Experts of a small language model: 42.2M parameters, 9538 steps.
Below are experts of layer 8 (counted from 0) of a mixture-of-experts language model. Rows are named router (the router's row for the expert), gate (a neuron's input weights, with its number), up (a neuron's input weights, with its number), down (a neuron's output weights, with its number) and show model dimensions 0-79. Each number is 128 + 24 x the weight over its row's rms, rounded and kept within 0 to 255.
Before each expert's rows: "mostly gets" lists some tokens that are sent to it at least half of the time. This comes from a sample of Wikipedia text that the model never trained on.

# expert 13
mostly gets: " are", " that", " which", " when", " have", " him"
router [119 108 130 112  90 114 138 112 145  84 126 116 118 123 115 165 140 132 116 110 118 155 123 139 162 125 115 117 192 129 147 123 112 116 199 130 115 127 153 143 181 150 101 145 154 112  86 117 111 129  58 139 112 151  81 105  81 140 113 139 110 120 149 129 103  74 149 158 111 116 105 109 185 189 127 145 141 138 114 115]
gate0 [162 102 138 114  92 161 123 143 133  92  83 153 126 101 143 148  98 120  91  78 123 139 137 138 117 110 151  87  95 144 122 122 121 116 119 118 148 110 139 102 176  72 164 157 151 151  98 139 105 139 112 123 125 105 136 100 104 138 131 152 119 157 121 125 102 125 124 122 135 133 102 117 159 115 171 137 112 139 146 145]
up0 [105 125 134 104 106 187  94 120 117 147 127 141 165 158 130 120 131 149 119  99 127 141 166 169 121 138 116 120 139  85 160 164 117 193 106 153 154  88 114 132 109 151 117 135 110 128 133 108 118 113 154 169 105 112 124  98 146  96 119 103 110 196 134 148 107 135 108 123  92 117 104 138  99 126  99 133 124  80 141 125]
down0 [162 135 111 169 169  78 137 112 134 151 130 145 129 129 135 125 140  89 115 121 129 104 129 150  77 101 123 130 128 146  97  92 158 110 165 132 150 163 194 107  81 116 148 124 139 134 177 119 107 118 165 120 141 149 131 121 108 121 131 157  71  93 132 148  98 156 138 144  91 175  99 115 113 105 172 122 108  94 124 128]
gate1 [118 108 145  95 135 162 135 178 131 133 105 124 152 125 136 115 139 135 111 168 108 122  98 145 112  95 137 128 130 162 144 145 108 144 129  99 127 138 120 104 126 127 130 114 165  98 135 130 125 119 122 162 122 127 171 128 133 161 148 125 101 135 156 128 109 162 132 138 124 144  93 144 123 102 109 144 100  89  93 130]
up1 [158 139 104 118 136 133 108 150 128 112 151 122 121 143 123 154 148 137 116 123 114 152 117 184 109 156 157 124 130 165 159 101 126 133 110 143 130 153 153  89 159 115 117 132  79  95 151 148 122 150 110 115 140  96 144 104 139 124 133 125 154 130 140 145 144 120 120  86 128 140 175 179 113 148 173 142  95 128 155 151]
down1 [153 130 150  84 149 133 137 107 147 115 168 149 157 129 134 111 135 143 134  86 118 183 148 158 121 115 119 103 143 116 132 115 103 128 148 130 116 139 165 149 114 159 137 144 100 113 176 192 154 128 162 136 173  83 139 135 106 127 171 125  75 129 144 146 115 101 131 108 127  94 175 161 121  84 177  90 149 127 141 153]
gate2 [123 175 135  93 121 108 129 138 160 125 118 153 114 154 137 142 109 147  99 179  91  99 109 109 109 147 160 144 130 104  99 125 135 162 110  97 106 132 114 144 122 114  85 134 139 127 128  67 131 132 106 182  89 140 134 120 161 117 114 115 105 136 129 142  99 124 135 149 174 127 139 125 115 147 147 132 137 114  90 148]
up2 [128 105 131 155  90 157 134 131  98 113 128 112 134 164 117 153 113 114 168 119 126  95 141 137 174 116 123  92 125 157 151 143  76 147 137 133 138 108 112 103 108 156 171 117 139 143  94 226 123 152 132  95 119 120 156 129 148 133 132 142 140 159 104 143 164 129 114 129 124 156 121 130 138 134 117 137 129  88 134  89]
down2 [ 85 123 117 159 155 176 166 130 118  97 141 109 138 131 108 132 128 113 119 154 149 120 198 110 163 162 125 154 109 119 102 152 105 100 112 160 129 124  76 164 113 153 149 154  94 173 120 143 115 120 127 118 159 138 155 169 109 111 137 113 175 112 145 124 149 131 145 171 152 132  91  81  90 126 126  90 136 168 144 183]
gate3 [156 149 136 112  94 134 111 169 114 154 142 152 114 131 135 115 126 134 136 139 147 120 137 142 127 103 116  96  94 186 135 150 156 137 133 162 121 160 145 102 154 138 147 159 147 160 152 159 128 110 117 124 124 130 120  97 104  91 115 118  98 131 165 145 156 127 176 141 105  81 105 140 128 111 117 114  89 120 127 130]
up3 [127 129 170 130  98 136  98 139  61 130 116 100 102 113 143 155 124 129 146 151 152 136 100 146 128  99 155 116  88 163 153 127 129 161 165 123 193 148 117 116  88 171 137 138 145 163 160 111 139 158 145  93 137 120 123 130 123 145 116 112 160 109 113  95 143 122 147 151  56 119 131 138  85 136 132 101 106 118  90 117]
down3 [ 93 135 163 105 110 109 163 124 117  85 123 129 136 149 108 158 160 124 100 126 141 101 117 117 168 135 151 126 204 128 156 124  71 178 105 123 137 109 170 101 113 158 115  92 133  93 148 130 125 109 114 134 148 150 138 125 151 127 167 102 156 125 116 134 155 148 135 111 145  83  95  99 167 170 142 118 135 142 129 148]
gate4 [146 155 121 161  94 192 128 142 180 108 121 134  96 112 105 175 156 176  89 157 108 112 127 122 147 103 180 144 101 119 128  94 132 128 143  87 112 111 132 190 146 110 116 146 107 116  87 211 117 166 133 139 162 117 127 138 143 105 159 115 104 136 125 138 158 186 131 115 138 116 143 105 110 126 144  93 127 134 136 143]
up4 [136 132 125 130 150 143 148 134 163 124 108 109 123 162 129 108 149 178 110 158 137 132 121  73 119 178  97 107  97 135 109 114 104 167 152 144 131 126 120  86  97 131 115 133 153 119 151 144 112 154 129 192 154 127 112 141 175 153 130 128 104 116 164 130 121 181 190 121 160 116 111 168 142 105 146 122 137 104 122 135]
down4 [115  87 108 124 124 161 123  72 151 106 182 205 125 100 101 159  99 101 130 188  84 111 136  99 137 178 142 146 127 122 144 113 105 161 115 136 126 188 102 131  76 120 144 145 131 117 126 122 118 116 162 100 136 131 131 128 115 144 102 106 146  81 101 152 136 116 105 109 103 132 151 128 115 119 131 104 133 140 141 101]
gate5 [133 132 151  99 112 118 120 130 144 114 155 127 140 113 119 123 132 131 110  96 125 110 111 114 151 119 197 132 112 142 135 109 124 152  89 119 129 128 106 127 100 135  75 130 110  85 116 134 129 111 132 138 104 143 121 111 110 147 126 120 109 127 102 148 121 102 173 141 126 125 113 154 157 122 129 128 114 129  94 162]
up5 [145 147  92 125 147 148  93 130 163 121 179 125 132 172 109  86 163  77 129 101 130 126 148  92 124 132 152 180 122 143 144 136 111 115  89  99 102 117 115 136 127 128 127 169 101 114 126 158 162 198 111 152 130 146 145 123 104 167 145 129 126 186 107 154 149 117 191 102 128 113 107 120 148 122  98 102 137  97 114 142]
down5 [ 77  95 144 147 106  92 116 141 148  97 127 115 105 122 112 118  74 137 154 168 156 129 137 116 158 123 130 146 165 120 137  62 106 104 149 155 119 129 130 131 131 130 125 110 120  81 148 102 113 113 108 113 110 139  83 101 137 147 126 145 153 131 125 178 147 124 130 122 131 112 152 102 116  97 117 168 128 132 100 124]
gate6 [137 128 124 125 117  67 136 171 105 115 172 156 109 119 113 120 124 125 143 127 116  76  97 133 128 129  93 119 133 135 107 186 103 187 117 125 118 166 112 145 114 124 115 111 119 115 140 149 128 124 164 138 118  94 160 147 103 146 140 127 139 113 116 159  94 110 146 139 151 129 110 127 100 144 151 130 143 139 151 165]
up6 [131 145 122 122 108 199 118 159 150  87 161 143 145 147 153 132 117 152 127 119 146 120 131 116 147 152 178 104  80 180 114  94 143 128 136 116 115  94 142 116 148 120 113 137 136 125 135 104 124 131 117 121 166 165  90 130 154 108 119  94 148 128 136 126 131 134 139 173 139 126 134 128 109 121 117 112 123 100 109 119]
down6 [162 124 161 131 156 131 113 106  92 162 116  94 106 115 113 182 144 118 142 119 163 158 113 136 123 130 133 112 142 135 117 152 103  79 150 125 143 145 149 147 139 175 132 179 149  94 126 120  98  93 113 118 139 135 119 140 122 148 157 132 134 122 119 108 151 109 120 131 126 124 172 139 132 131  89 127  98 189 136 104]
gate7 [128 127 122 102 125 136 150 155 107 123 116 143 130  90 116 148  81 140 173 117 100 162 132 138 128 103 131 124 157 105 130 102 138  94 111 127 135  91 176 129 110 134 120 136 139 106 128 114  88 172 110 160 160 113 171 133  72 145  60 148 132 110 138  99 112 135 117 163 132 128 125 114 117 121 114 130 153 134  90 113]
up7 [122 142  87 151 104 150  82 123 161 125 155 140 134 158 140  87 171  80 106 116 122  79 124 120 136 141 148 148 103 157 145 165 174 136 134  83 127 166  86 151 140 106 143 131 121 128 153 139 168 119 114 140  91 108 107 156 142 127 192 115 120 125 128 147 156 102 150 123 127 138 135 135 143 128 140  97  95 140  93 144]
down7 [107 170 178 139 187 169 135 141 108 154  82 109 145  41 207  65 134  88 104  93 153 116 110 142 118 172 127 127 111 129 140 105  97 176 141 143 147  95 137 105 102 132 131 106 162 152 141 127 140 124 195 142 142 147 100 174 108 137 162 103 128 125 138 123 105 143 136 129 109 128 108 127 142 131 137 166 129 127 156 142]
gate8 [173 127 151 112 138 138 122 156 113 113 121 146 137 133 172 122 130 117 130 114 133  95 111 102 100  75 105 120 142 109 113 102 103 114 142 112  83  92 121 128 153 126 136 113 117 107 174 156 120 144  92 108 130 113 138 124 108 134 157 112 133 173 148 173 184 127 146  97 111 134 126 113 125 118 180 157 145 106 139 109]
up8 [111 127 147 137 151 136 135 132 113 125 132 160 131 156  94 140  59 122 146 160 132 169 112 174 149 102 151 159 105 104 169 135 125  62  89  99 155 127 109 120  88 112 130 144 159 110 158 147 109 113 188 134 153  71 114 125 134 116  80 118 168  75 123 129  99 172 104  87  98 143  96 123  93 162  70 136 109 122 139 138]
down8 [141 147 154 162 146  99  92  77 136 123 111 140 139  85 153 194 124 139 167 115 135 175 153 130 130 118  93 155 183 126 130  94 108 126 135 121 122 156 132 121 101 118 129 149 136 107 148  87 152 138 124  91 155 163 124  99 107 112 122 138 126 113 140  92 128 108  98 116 121 123 116 151 109 137 172 124  98 134  94  99]

# expert 15
mostly gets: " was", " had", " he", " it", " has", " is"
router [132 135 128 165 119 168 129 144 126 105 137 133 150 121 143 122 150 100  91 127  82  64  93 128 136 134 127 153 172 137  91 131 183 153 188 138 127 113 119 103 142  85 119 145 164  79 121 107  89 149 101 113 118 122 136 104 107 145  92 123 125 154 131 115 100  55 102  91  98 157 122  78 165 157 127 130 151 162 123 146]
gate0 [119 130 120 124 196 157 146  71 121 131 155 147 118 145 122 124 126  89 114 108 107 157 140 111 140 182 146 100 149 139 123 146 129 102 125 151 124 112 151 133 147 126  88 103 154 151  98  87 124 105 152 125 179 134 141 104 122 123 141 121 118 131 132 139 144 137 104 139 135 148 120 131 165 131 111 127 119 128 102 121]
up0 [146 131 116 130 194 146 180 113  91 154 132 141 154 122 128 147 158 129  82 117 160 143 136  91  96 164 130  98 138 119 122 116 149  98 139 154 131 144 139 128 172  85 143  89 108 140 136  61 135  96 109 158 158 125  92 158 173 124 138 111 176 132 108 122 161 126 135 132 133 131 158 146 155 101  83 136 146  85  96 102]
down0 [136 135  93 113  98 124 113 124 103 143 133 144 114  97 106  86  89 147 127 153 108 120  95 129  98 115 140 126 129 182 117 141 153 124 142 111 139 120 104 113 117  97 124  80  70 120 137  81  79 119 107 125  93 115 138 130  95 137 149 143 141  96 140 134  83 129 137 145 166 106 122 107 130 107 107 150 111 146 100 124]
gate1 [142  96 131 134 117 175 159 136 107 119 113 182 128 121 150 125 152 182 146 101 137 116 127 119  96 130 116 113 136  88 149 178 122 111 119 153  82 164 111 101 113 119 113 121 117 145 109 126 139 148 136 134 150 143 126 155 170 154 116  89 156 129 113 146 142 166 161 105 149 150 108 132 120 128 150 119 104 125 107  84]
up1 [127 162  90 128 116 156 196 117 113 105 143  96 107 112 111 117 125 130 102  94 127  98 114 125 148 112 138 123 123 159 141 139 152  86 124 139 137 161  92  99 132 113 109 113  96 103  98 170 102 179 150 137 123 148  79 137 137 159 122 107 134 115 128 122 112 133 129 151 139 122 134 143 147 146 147 133 114 136 162 126]
down1 [ 80 175  71 136 165 134 115 135 140 144 167 122  94 132 141 141 132  89 107 121 131 147 101 142 148  98 129 120  68 155 130 111 111 137 144 147 100 170 138 105 133 111 136 129 170 112 110 125 156 124 115 129  97 174 144 134 172 149 166  94 131 128 114 114  98 113  88  86 156 132 109 112 114 102 152 128 133  92 154 150]
gate2 [123 117 123 142 111 130  84 140 125 103 120 136 104  92 129 124 170 151 140  97  95  86  99 107 143 120 130 130 149 166 167  92 161 121 159 122  90 122 142  99  91 144 147 144 145 130 132 117 179 133 130  98 114 182 103 101 146 147 137 131 113  95 113 147  88 164 116 139 143 103 155 147 166 106 138 134 142 138 156 103]
up2 [149 166 129 118 132 126  97 130 159 139 149 103 118 183 127 113 135 144  95 140 154 147 159 164  98 148 157 104 118 137 132 127 169 115 108 118 137 159  98 123 187 129 148 113 137 161 125  89 138 124 135  81  88 153 117  59 134 161 117 123 151 148 102 129 103 136 103  96 178 114 142 124 114 140 142 129 129 127 120  99]
down2 [148  92 158 164  97  86 130 127 116 139 115 138 116 149 130 135 148 115 131 133 164 116 134 155 157 131 135 146 116 135 133 124 128 118 136 103 134 145 143 110 133 130  97 130 129 136 140 126 135 121 165 104 148 107 120 139 153 168 129 153 105 102 114 105 129 146 138  96 125 117 160 100 137 154  86 130 111 151 124 142]
gate3 [147 107 149 133 157 117 117 134 136 102 118 149 142 127 103 128 104 180  83 125 153 109  74 148 124 129 119 122 118 127 150 146 130 146 137 145 152  70 130 103  96 130 154 167 129 133 136 130 102 121 120 167 136 111  98  90  75 114 151 157 102 125 117 140 104 155 117 101 105 114 127 130 124 145 173 139 126 163 104 126]
up3 [122 139 189 117 103 142 142 138 130  94  82 112 132 107 152 131 143 144 131 104 122  76  86 129 103 134 101 141 129 130 130 145  91 141 129 101 137 149 142 112 167 139 111 117 141 124 122 160  90  98 140 116 161 143 116 136 130 159 138 122 157 157 116 132 145 111 112  69 136 120 108 105 146 111 141 121 139 121  94 139]
down3 [101 169 114 116  86 160 147 153  94 132 166 157 154 166 116 125 111 125 128 117 124 129 149  88 144 126 168  99 133 122 125 141 129 145 135 138 104 126 157 115 127 151 133 118  92 161 141 111 121 111 101 140 129 139 113 118 131 159  85 124 151 116 122 114 127  91 126 111  98  95 133 130 140 126 127  71 112 132 152  80]
gate4 [ 81 125 166 158 140 145 127 133 129 140  52 110 123 114 135 115 134  81  97 134 149 124 118 149 121 102 137 108 150 120 126 123 122  80 140 128 157  91 113 151 139 152 115 119 120 124 129 103  98 100  85  85 124 129 159 162 143 110 112 104 130 142 159 148 148 140 115 151 105 119 166 162 152 116 104 145 155 139 116 132]
up4 [102 137 134 155 179 135 163 109 135 111  78 120 138 108  89 102 122 102 122 106 112 136 121 148 129 145  97 124 100 133  89 121 111 120 126 107 134 103 147  79 138 120 110 110 108 154 134 141 138 114 148 136  78 161 139 200 111  91  84 103 157 132 124 109 169 134 157 133 108 153 107 157 127 137 127 133  89  86  94 123]
down4 [178 100  90 133 128 126 114  72 105 114 128 118 148 103 160 114 111  92 169 176 111 182 112 162 126 130 155 129 121 138 126 152  95 109  96 110 134 162 115 158 123 112 112 164 134  91 147 129 105 113 171 163 176 159 153 121 113 125 115 145 111  46 165 142 117 156 121 122 129 139 107 137 126 147 127 105 102 126 139 158]
gate5 [134  79 115 163  74 105 128  83 149 125  87 122 116 121 108 142 112 129 111 135  97 154 182 129 133 106 154 110 138 142 143 136 166 121  97  96 109 118 134 135 158  83 145  97 131 116 116  99 136 132 135 131 130 161 139  92 133 110 113 146 110 146 130 135 111 125 140 108 120 126 115 138 142  90 141 124 112 121 136 118]
up5 [106 140 142 121 129 101 144 143 113 138  69 139  45 111 172 119  81 153 158 162 159 152 183 103 103  88 128 136 148  92 134 164 148  76  84  89 135 121 139 138 157 139 121 146 133 130 148 126 139 123 114 136 119 129 116 151 145 142 114 125 127 135  77 131 130 108 164  87 138 163 125  92 151 150 110 149  99 124 110 178]
down5 [127 107 171 111  91 112 174 165 117  85 103 131 145 140 133 170 113 128 147 123 103 115 133  99 101 137 112 120 147 145 129 154 138 134 100  71 139 134 122 184 124 155 176 128 117 163 129 126 114 159  66 120 139 124 164 167 118 137 176 113  96 104 180 152 171 103 159 127 149 130 154 119 119 169 117 132 155 142 164 125]
gate6 [108 176 163 132 139 124 117  96 108 159 103 148 121 124 148 127 140 115  98 129  76  91  90 136 116 154  70 171 102 115 122 114 126 134 159 122 151 112 131 166 129 141 106 105 146 102 110 106  96 122 133 135 126 123 100  73 107 143  95 146 162 126 134 136 132 127 153 140 135 193  97  90 159 142 122 105 158 167 144 137]
up6 [116 148  82  87 108 145 165 128 139 104 111 105 130 152  78 106 101 152 123 150 179 175 141 122 106  83 150 125 115 160  99 137 194 122 115  72 138 182 107 153 100 113 112 135 107 159 140 152 145 157 134 132 143  93 119 196 121 146 120 142 120 134  93 109 134 143 124 121 139 132 141 114  98 121 132 100 139 131 151 107]
down6 [112 133 198 135  93 121 117 115 158 106 136 149 128 138 123 117 153 127  89 128 116  53 102 155 138 181  95 132 107 125 134 168 130 155 138 128 159  95 148 106 155  90 122  79 158 123 127 145 155 150 106 168 124 105 113 124 102 101 119 131 117 157 120 167  92 120 140 118 138 171 110  82 166 187 151 130 133 175 116 176]
gate7 [115 133 109 119 131 136 110 142 128 145 133 136 127 140 109  97 115 144 121 106 157 124 123 160 143  70 126  97 121 136 141 135 177  76 154  83 116 132  97  99 135 113 155 126 132  77 143 126 161  93 115  98 122 101 122 115 115 111 165 124  95 157 117 127 117 106 118 130 120 123 111 116 128 137 138 114 137 112 116 103]
up7 [147 117 126 125 158 142 120 130 139 128 100 126 139 141 154 131 151 142 192 131 143 107  96 138  98 136 151 161 129 130 147  96 142 147  88 164 127 117 110 180 106 117 147 102 100 118 120 128 149 120 106 132 121 142 135 117 137 149 160 154 171 120 152 101 140 136 132 118 120 154 135 118 118 101 106 130 119  89 139 149]
down7 [133 130 172 102 110 129 138 124 133 128 188 127 128 137 150  99 104 130 103 138 145 148 102  79 126 115  78 140 128 120 115 131 130 179 131 140 129 145 102 128 127 141 118 155 101 100 145 106 150 100 128 129  84 125 140 126 103  91 155 122 170 132 116  97 104 113 138 149 100 160 147 141 155  92 135 145 177 109 161  85]
gate8 [141 121 121 127 136 124 133 103 149 157 187 144 138 130 103 122 120 117 175 123 126 182 130  75 179 109 124 147 170  71 153 106 142 120 140 138 146 106 154  86 134  99 106 166 115 127 110 137 112 120 123 147 141 126 142 117 126  92 151 121  51 163 110 144 101 148 137 162 140 121 152 108 130 122 161 135 151 135 142 139]
up8 [111 165 150 140 102 137  94 136 129 175 163  73 161 145 118 124 108 126 104 104 117 118 162 120 106  84 105 148 124  81 157 125 117 109  73  87 130 130 120 112 152 123 140 118  65 161 146 140 118 159 176 128 196 113 119 143 127 138 123 130 136 102 141 144 141 122 117 112 133  96 127 121 119 140 123 105 153 157 117 141]
down8 [147 111 166 108 118 119 107 129 150 127 135 151 143 142  92 103 142 131 130 158 116 153 148 142 120 129 105 151 142  68 119 151 160 131 101 110 138 120 136 125 190 162  90 150  95 138  98 143 149 149 125 135 147 149 142 123  92 105 158 142 117 203 115 116 128 143 111 135 147 140 112 121 143 125 110 161 139 135 117 164]

# expert 8
mostly gets: " sp", " sh", " r", " comp", " cont", " res"
router [143 133 115 151 163 161 128 153 125 148 119 152 151 115 146 109 167 106 112 133 117 144 113 160 141 136 148 126 141 118 139 121 135 110 124 140 134 124 127 118 151  75 122 142 152  70 161 137 107 146 139 144 152 120 117 117 154 154 126 154 116 116 157 103 129 139  78 100 107 130 104  82 144 147 171 112 156 154 130 102]
gate0 [117  91 116 149  82 133 162 147 141 188 137  94 132  92 105 125 100 120 125 176 125 193  91 138 144 117 107 108 111 142 120  97 120 151 136 175 144  99 157 132  95 144 143 121 160 127 140 109 104  96 151 138 107 132 156 147 119 106 106  87 117 111 139 171 130 155 160 144 123 191 144 112 145 110 127 130 163 108 166 162]
up0 [125 139 161 136 147 129 143 122 125 136 146 110 126 156 131 127 110  93 132 102  85 153 134 102  98 116 151 152 107 102 111 149 125  97 162  76  78 159 120 106 144 127 137 148 148 123  94 174 146 120 154 137 130 123 160 158 132 134 130 166  82 109  98 107 158 112 121 158 107 110  80 131 118 107  80 117 116 122 135 134]
down0 [100  80 149 140 120 115 124 139 121  97 122 109 139  96 120 156 127 137 103  79 152 124 111 148 121 114 104 139 136 112 129 155  99 105 116  97 138 160 115  96 127 164  92 107 143  99 133  59  74 100 146 141 106 126 142 141 116 170 105 112 139  50 108 145 129 101 194  91 106  95 140 138  99 107 131 150 122 126 135 104]
gate1 [111 132 119 114 154 157  67 115 146 118 149 129 145 130 134 137 129 117 113 140 167 117 115  85 140 141 122  68 105 126 115 122 192 111 127 159  99 117 134 134 118 144 154  88 118 171 134 124 127 124 145 155 167 152 118 144 116 117  91 140 102 104 126 107 101 153 121 128  81  87 100  90  96 130 116 114 162 126  95 146]
up1 [156 106 108 136 162 157 103 101 148 121 129 111 104 125 111 145 124 134  98 128 126  96 125 109 133 142 121 130 141 128 136 134 173 110 136 158  82  80 169 180 126 143 141 100 145 104 114 103 108 195 121 162 160 157 145 135 121 166 126 106 100 174  95 110  83 152  84 149 148  76 121 107 111 104 119 104 147  79  57 135]
down1 [114  95 118 156 111 106 132 135 115 102 123 151 114 141 167 123 131 144 137 129 145 105 118 101  97 139 158 139 158 110 136 140 124 114 190 105 112 102 136 115 113 137 196  89 132 140 104 130  75 107 109  99 130 124 146 134 162 123 116  93 156 182  92 151 117 133  89 128 104 104 155  95 147 116 129 121 104 122 103 107]
gate2 [129 138  93 130 134  98 165 108 136 128 154 121 120 131 153 115 106 161 174 125 107 109 129 126 106 162 114 132 128 131 132 107 118 123 151 132 144 116 135 117 140 165 159 120 101 155 126 101  92 164 127 171 132 146 162 154 133 174 110 108 128 130 100  91 128 151 152 139 137 134 150 159 127 161  98  93  93 125 145 123]
up2 [140 170  77 150  54 126 140 102 117 133 151 108 145 126 105 116 131 165 143 124 131 116 143 166 108 157 112  96 131 160 106 119 113 145 148 110 128  97 119 149 132  77 103 138 133 117 123 130  89 144 124  92 171 130 165 110 150 109 120 147 104 124 119 155 105 136 145 107 147 128 113 125 109 119 105 156 144 135 134 108]
down2 [ 75 102 129 103 129 136 151 135 120 143 127  99 135 160 152 127 160 129 148 151 180 134 139 145 143 159 104 141 183 116 131 140 134 131 119 122 105 164 102  96 109  69 132 107 138 141 112 117 130 152 156 144 144 145 133 171 143 157 134 111 150 111 101 149 143 165 111 133 118 106 136 131  94 120  94 185  99 109 147  79]
gate3 [113 122 128 102 145 131 133 139 156 128 155 114 105 116 124 146 144 126 153 110 124 145 130 149 144 142  99 103 106 119 113 112 163 113  68  88 114 127  90 123  92 111 103 124  83  88 108 117 120  97 135 112 127 144 148 121 208 119  99 174 141 130 151 154 121 115 114 141 126  96  98 126 105 166 173 136 140 137  86 165]
up3 [106 157 137  85 166 150 181 124 142 145 147  91 108  80 133 187 127 104 159 103 104 143 134 128 130 167 127 187 140 104 147 102 155 100 155 103 117 114 121  70 102 145 110 137  74 112 146  94 135 110 150 136 109 173 121 114 128 155  73 138 112 115 143 139 113 133 184 137 129 136 133 172 133  99 129 173 161 150 156 131]
down3 [193 102 173 170 128 139 124 152 103  97 127 107 126 115 141 120 146 131 162 124 138 129 106 141 112 118 102 122 126  94 106 107 157  90 118 132 136 124 120 111 108 134 146 172 107 152 164 133 153 134 103 118 103 138 110 165 111 114 114 122 132  95 124 121 140 146 128 102  89 163 131 105 171 152 141  61 154 126 180 108]
gate4 [144 117 171 132 150 164 133  83 142 113 163 119 147 141 160 127 115 111 172 147 140 112 104 139 120 133  82 139 139 167 107 159 100 150 128 130 126 124 118 121 158 141 109 183 101 112 138  96 104 117 129 111 139 130  94 152 114 100 108 111 134 123 133 164 132  94 118 141 101 151 125 138 166 122 142 121  94 139 184 115]
up4 [144 113 162 168 141 122 130 118 119 120 139 135 133 158 153 118  95 105 135 149 102 146 109 149 134 109 110 122 138 107 107 151 114 131 120 130 125 145 144 115 132 124 143 146 125 153 174 143 129  78 160  99  92 110 119 161 101  94 109 166 146 104  99 110  86  98 123 195  83 107 107 119 123 116 129 125 101 116 117 129]
down4 [167 161 104 158  96 156  98  99 111 122 153 141 129 101 105 134 150 127 115 122 150 101  99 122 102 135 134 108 145 122 100  93 146 100 126 157  89 130 125 125 136  87 136 121 146 111 157 148  77 141 185  99 106 162 121 129 145 144 152 110 149  90 101 168 130 114  85 126 109 139 129 105 157 141 122 154 123 165  70 136]
gate5 [164 163 160 116 155 135 131 119 106 115 109 159 122  82 116  78 151 138 124  67 116 171 111 115 116 146 163 122 103 132 192 109 160 105 133 104 111 115 100 133 102 129 109 146 101 167 140 119 114 111 109 155 132 129 125 119 127 170 129 127 148 135 150  95  93 119  84 172 130 147 132 153 119 156 170 137 141 120 167  98]
up5 [114 124 138 158 114 106 108 131 115 133  99 123 109 159 161  84 170 115 156  99 154 126 119 141 139  97 117 130 140  79 156 184 115 143 138 136 132 124 126 124 135 127  85 138 135 202  92 108 135 124  81 142 150 160 107 110 165 122 136 153  71 127 132 158 133 141 137 120 130 132 138 123 142 183 134 139 114 135 116 135]
down5 [156 103 111 135 129 103 117  96 105 111 118 132 125 132 124 121 139 119 168 154 120 121 155 137 104  96 131  96 117 115 117  75 122 136 144 126  96 142  99 112  91 194  80 149 134 105  89 138 136 157  60  96 118 126 187 144 110 105 101 102 125 137 129 173 101 114 140 122 134 149 108 121 145 125  81 122 149 106 151  97]
gate6 [111 140 119 164 114 114 131 116 127 132 116  97 141 118 116 143 129 133 171 161 145 125 158 136 144 137  96 134 125 155 112  95 143 139 160 117 153 109 117 157 124 162 147 119 132 126 169 144 188  96 163 153 143 130 121 155 114 111 129 140 135 168 148 120 122 139 169  98 158  77 104 109 130 105 152 117 138 125 152 168]
up6 [134 129 120 117 100 141 183 141 158 140 122 106 126 135  76 120 127 121 117  90 106 151  86 101  98 135 140 150 120 120  96 164 144 126 126 133 151 129 156 126 126 165  91 140 102 182 139 104 110 148 103 121 139 116 121 143 149  92 140 121  93 120 144 103 126 146  68 133 156 128 133 110 203 140 152 115 136 143 141 133]
down6 [130 178 168 127 123 158 119 175 106 108 153  93 145 100 102 138 127 137 145 121 153 154 109  98  94 138 145  93 115 169 144 149 149 102 134 160 107 104 175 133 109 150 146 152 169 112 138 143 101 154  86 142 120 122 104 127 155  88 118  85 114 130 155 120 129 156 129  80 104 145 129 134 111 122 102 106 125 133 120 128]
gate7 [137 151 142 157 143 143 168 123 112 125  81 144 138 117 101 163 127 125 137  95  99 109 132 110 117 104 126 145  97 136 139 127 115 132 126 152 176 131 133 157 123 128  97 114 165 106 128 140 164 100 120  96 190 124 121 133 158 135 103  99 129 171 145 130  84 160 113  99 175 126 121  88 168 134  94 114 182 138 142 131]
up7 [140 107 108 109 115 145 160 148 164 126 118 116 159 130 158 132 139 165 131 121 131 108 112 122  94 133 103 145 121  88 122 125 104  76 126 133 143 103 165  98 120  96 164 114 121 118 189  85 189  96 133 113 141 169 163 119 141 158 144 136 116 113 147 127  80 113 144 124 164 162 154 114 159 112 109 144 131 181 151 141]
down7 [135 135 120 137 133 126 111 115 144 118  94 114 126 126 168 116  96 120 102 137 149 154 125 132  99 133 137 131 135 168 120 131 132 142 121 175 150 108 124 138  85 114 146 115 113 157 139 147  87 128 115 130  93 144 128 105 106 139 111 106 142 115 109  67 118  88 114 138 136 147  99 129 152 155 127 125 112 112 127 118]
gate8 [101  93 171 158 150 161 127 121  98 130  90 160 145 100 122 170 111 124 141 139 153 112 124 121 127 140 121 162  92 196 133 127 150 135 137 113 126 153 142 127 141 159 106 100 141 181 141 147 161  91 152 152 160 107 127 140 123 115 172 157 120 150 110 140 121 128  75 115 129 131 166 119 146 116 151 128 109 173 176 155]
up8 [167 157 108  91 136 107 115 128 139  89 126 124 116 153 153 121 137 124 161 145 103 142 112 174 140 135 101 103 119 114 138 156 149 145 104 151  80 133  98 110 145  79 113 141 125  69 119 101 119 167 135 128  95 144 152  96 128 101  90 117  91  88 143 150 155 119 159  99 126  94 112 114 139 153 140 169 118  87 100 130]
down8 [114 130 179 176 152 104 138 128 129 133 105 151 117 146  96 140 140  86 161 147 101  85 123 144 108 123 151 127 165 163  77  96 135 126 151 158 136 101 137 165 120 125 151 116 143 128 152 157 116 128 124 140 117 109 111 108 133 123 108 153  88 149 129 119 144 148 165  80  95 111 113 146  82 176 108  90 139 115 119 172]